config = dict(
    num_hidden_layers=10,
    n_experts=32,
    routed_scale=2.0,
    init_std_router=0.0216,
    num_key_value_heads=1,
    rope_fraction=0.5,
    qk_norm=True,
    init='normal',
    init_std_down=0.0,
    learning_rate=0.00847,
    decay_fraction=0.945,
    final_lr_fraction=0.0,
    max_steps=4800,
)
Below are experts of layer 6 (counted from 0) of a mixture-of-experts language model. Rows are named router (the router's row for the expert) and show model dimensions 0-127. Each number is 500 + 50 x the weight over its row's rms, rounded and kept within 0 to 999. Numbers have three digits each.
After each expert's rows: a language model's description of what the expert responds to. This comes from a sample of Wikipedia text that the model never trained on.

# expert 27
router:466538543482483392471427497447465491471585404545518446555549487466560489493426474507482466437437556499506498494525612564497587474495581430564501543488474485511453440457501520567512621429543554555482541497469471605443453461478478542540487406474428562524539535562451505463412534474447578450496568481524584426491441494457515410521439479506380465575434505464553538463552497510489506415528
What it handles: Mid-word syllables like at, am, et, ma, ka in names and words, plus some CJK byte pieces; e.g. Chattanooga, fatalities, disambiguation, Gillette.

# expert 2
router:559595577458475451493521472482468525591525442538457438572465509479570549393480492478505377439471513378534584471519581529493552509471454476514520499464553501450494415488579513503450513448450515556435576561595477540513478577554509474587457431442428595514560506539478420446546557466468544499516535560521544424480487516486522478445517455498464503470528524484494466620504437541419556564579
What it handles: Prepositions and past-tense endings right after a verb in narrative prose, such as opened on, produced by, financed by, published in.

# expert 26
router:565573497513439365414493482554485524564578466465575450525438424560504581447515477486540523450482495464530480421555563464506539448537378498505589536541580482511445507464578522573447482442420526515425555448590505537519460504481535420440565439534535561437577516526567475485505476458451487498441614447525512436509437481493480461515482492595435507524495538443549484553525425492420543491546
What it handles: Mid-word syllables ending in i, especially ri, li, vi, ni, such as Gar-ri-son, Nut-ri-tion, ear-li-er, Ul-ti-mate.

# expert 21
router:438627542405487492492397474404416548494505567567534466575520572390508422421459446515527462434484490475578503471513573494533557449440493486546570568507478562432469464483574490496424512468519441509501516474513480570458449539482526566512460415470403521518490571563454480528524521484448491474585507553532547443396490564488510475483474518463429487579467515389512404517478430541454544528519
What it handles: Suffix pieces completing words, especially -ing, -st, -ation, -ment, -tion; e.g. Rolling, Buckingham, attitudes, formation, pronouncing.

# expert 29
router:512567465461460472487523473528455506575563472615494509498399553506513478431442390474541440508448483494515522488541458502529548545482480466468617592482518578457383377466514544527514545430553469534422568512519492492473431513535435530600396395516477554494531502506549473535531566491437473514466558496557550455507451482496468456428499504483469553535393508445463400498593554543429550525530
What it handles: Mid-word pieces like ig, ol, ug, ill inside longer words, such as Imm-ig-ration, surve-ill-ance, plus common first names like David, Richard.

# expert 8
router:582586479453522449481434510456486555498491465543547434505430535484503446418460485494571390480491523413582529498496544470465558524483465446580594554526517571416491375477601553528536587446450501549430619540555559494456479552489533559519507435460428549502543461540542397506510534443450465478457536538565583530444441464484505414503502503492468511488467549479464455565461418515457488556557
What it handles: Auxiliary and linking words in running prose, such as was, is, have, been, would, and, plus infinitive to after decided or intention.

# expert 18
router:484567523388470476485502471467413484568602428543499476525455531454500490439498456473525419411484468453457551442511509556480574506470476524459537548484539546503509494549507512501437581358453488597484548565482472518487493493455408499547456431516425541543558500567564490429499591446367557475512561578530551381511451501417508501459493521517438542554561511474514454488540437560418570521513
What it handles: Single capital letters beginning a word after a space, pipe, hyphen or parenthesis; e.g. "Full name", "Title", CEST, Bingo, Dundee.

# expert 5
router:562549476545457481405474428446455474552614437548412524477492431439564561451478520450555403496517463527493472427451538463524602502500492487566499481468562463435426437546560532549416488467477503552490560450511547553568459468520519475469559426481502517495584456550572506431489615494452482486497511439567524505468495520480546482388502492476463510539416595527464430578428425482468579491587
What it handles: Wikitext heading markers == and ===, line breaks before them, and word-initial pieces pro, re, ur, as in ==Career==, pro-duc.

# expert 19
router:571504522478493436473408460494423594568611447533442526519547460418474526403453412465570483485404558495487579478492457470465537518501556394523566587500547522490407426471504560478557479445494503544426532539487506525558450500470551528457482473554400519507595438565506362447474517544447409519451492478525526501394505474499511474467462517464506471548522579458531542483481486587472566523520
What it handles: Accented vowels inside foreign names, such as á, é, ó, ü in Iván, Pál, plus nouns like vote, office, award, Party in election tables.

# expert 10
router:503571478461507455464501462458433583579573432512468387538573469476565536422509487431542490443489500428475541485550550492497519528468448439534564530536507482475480454529520541487413493468506517613530540555540484536454450515501503529584529446465418495497563471568535320447479505475522515526471537524584548391493513597510542426503493404544462492463458509521443432475451428444445606552549
What it handles: Articles and possessive determiners that open a noun phrase, such as the, a, his, its, their, various, often after of or in.

# expert 16
router:553478465540479403435502440419492520575604420536504537541508474510458477435494469443518388467504469461509561454523470513513515435466480488518581625546578474433492486543588526551519514485478495546478578600551582466509493527559398545525530447427476470476552505493588462475573585469446465572455592497536558516460476535424450402468519503553439455490581523493454475605510503495488588483534
What it handles: Sentence-final periods, line breaks and == heading markers, plus decimal points in coordinates and the dot in U.S. in chart tables.

# expert 13
router:494532438500597466496422509448424526590539421566377530567519395461550453513482516437624399457474498462527531475453573484508594538402545491595530463577528511493492424544485514460457469424459567507518562532490503575575486544521467481624531426504470535535561474525540448410561577455472515422491526469559526538481494513492452487483524551510529495501489570436526437533464513538461570475514
What it handles: Word-initial Latin prefixes split off as pieces, such as trans, inter, de, ex, per, dis, pre, plus the prepositions of and for.

# expert 30
router:556508547523526481458491527468409561549499410549459499569497478454569522368524465458567440439501453412543570337498529524538565413432430479469528546440561561475425450515494510552486555404402547572499491485609530552463467523543525487537497512518384515554591488550516441443450481499487464476483586457535515425453480497463530441497506461517478483541537549433516447507524444452453509540507
What it handles: Number tokens in tables, statistics and dates, such as picks, scores, measurements, days; e.g. "219th overall pick", "17 December", "| 0 |".

# expert 4
router:490544485398522436496445499531486507531606471539447510495520484508547464395548458481578498411506446468561458438592577521455571460440536464512541550464520549431481457556482521506455464389495557599480566520568470613407405565521486519495479477420424545522576492513523478350444503519480477520498533530598504425542501545462473453472534576511527518537500507476447504489451471600505537573477
What it handles: Nouns and word pieces naming places, directions and institutions, such as School, County, north, University, Highway, town, farm, often in geography sections.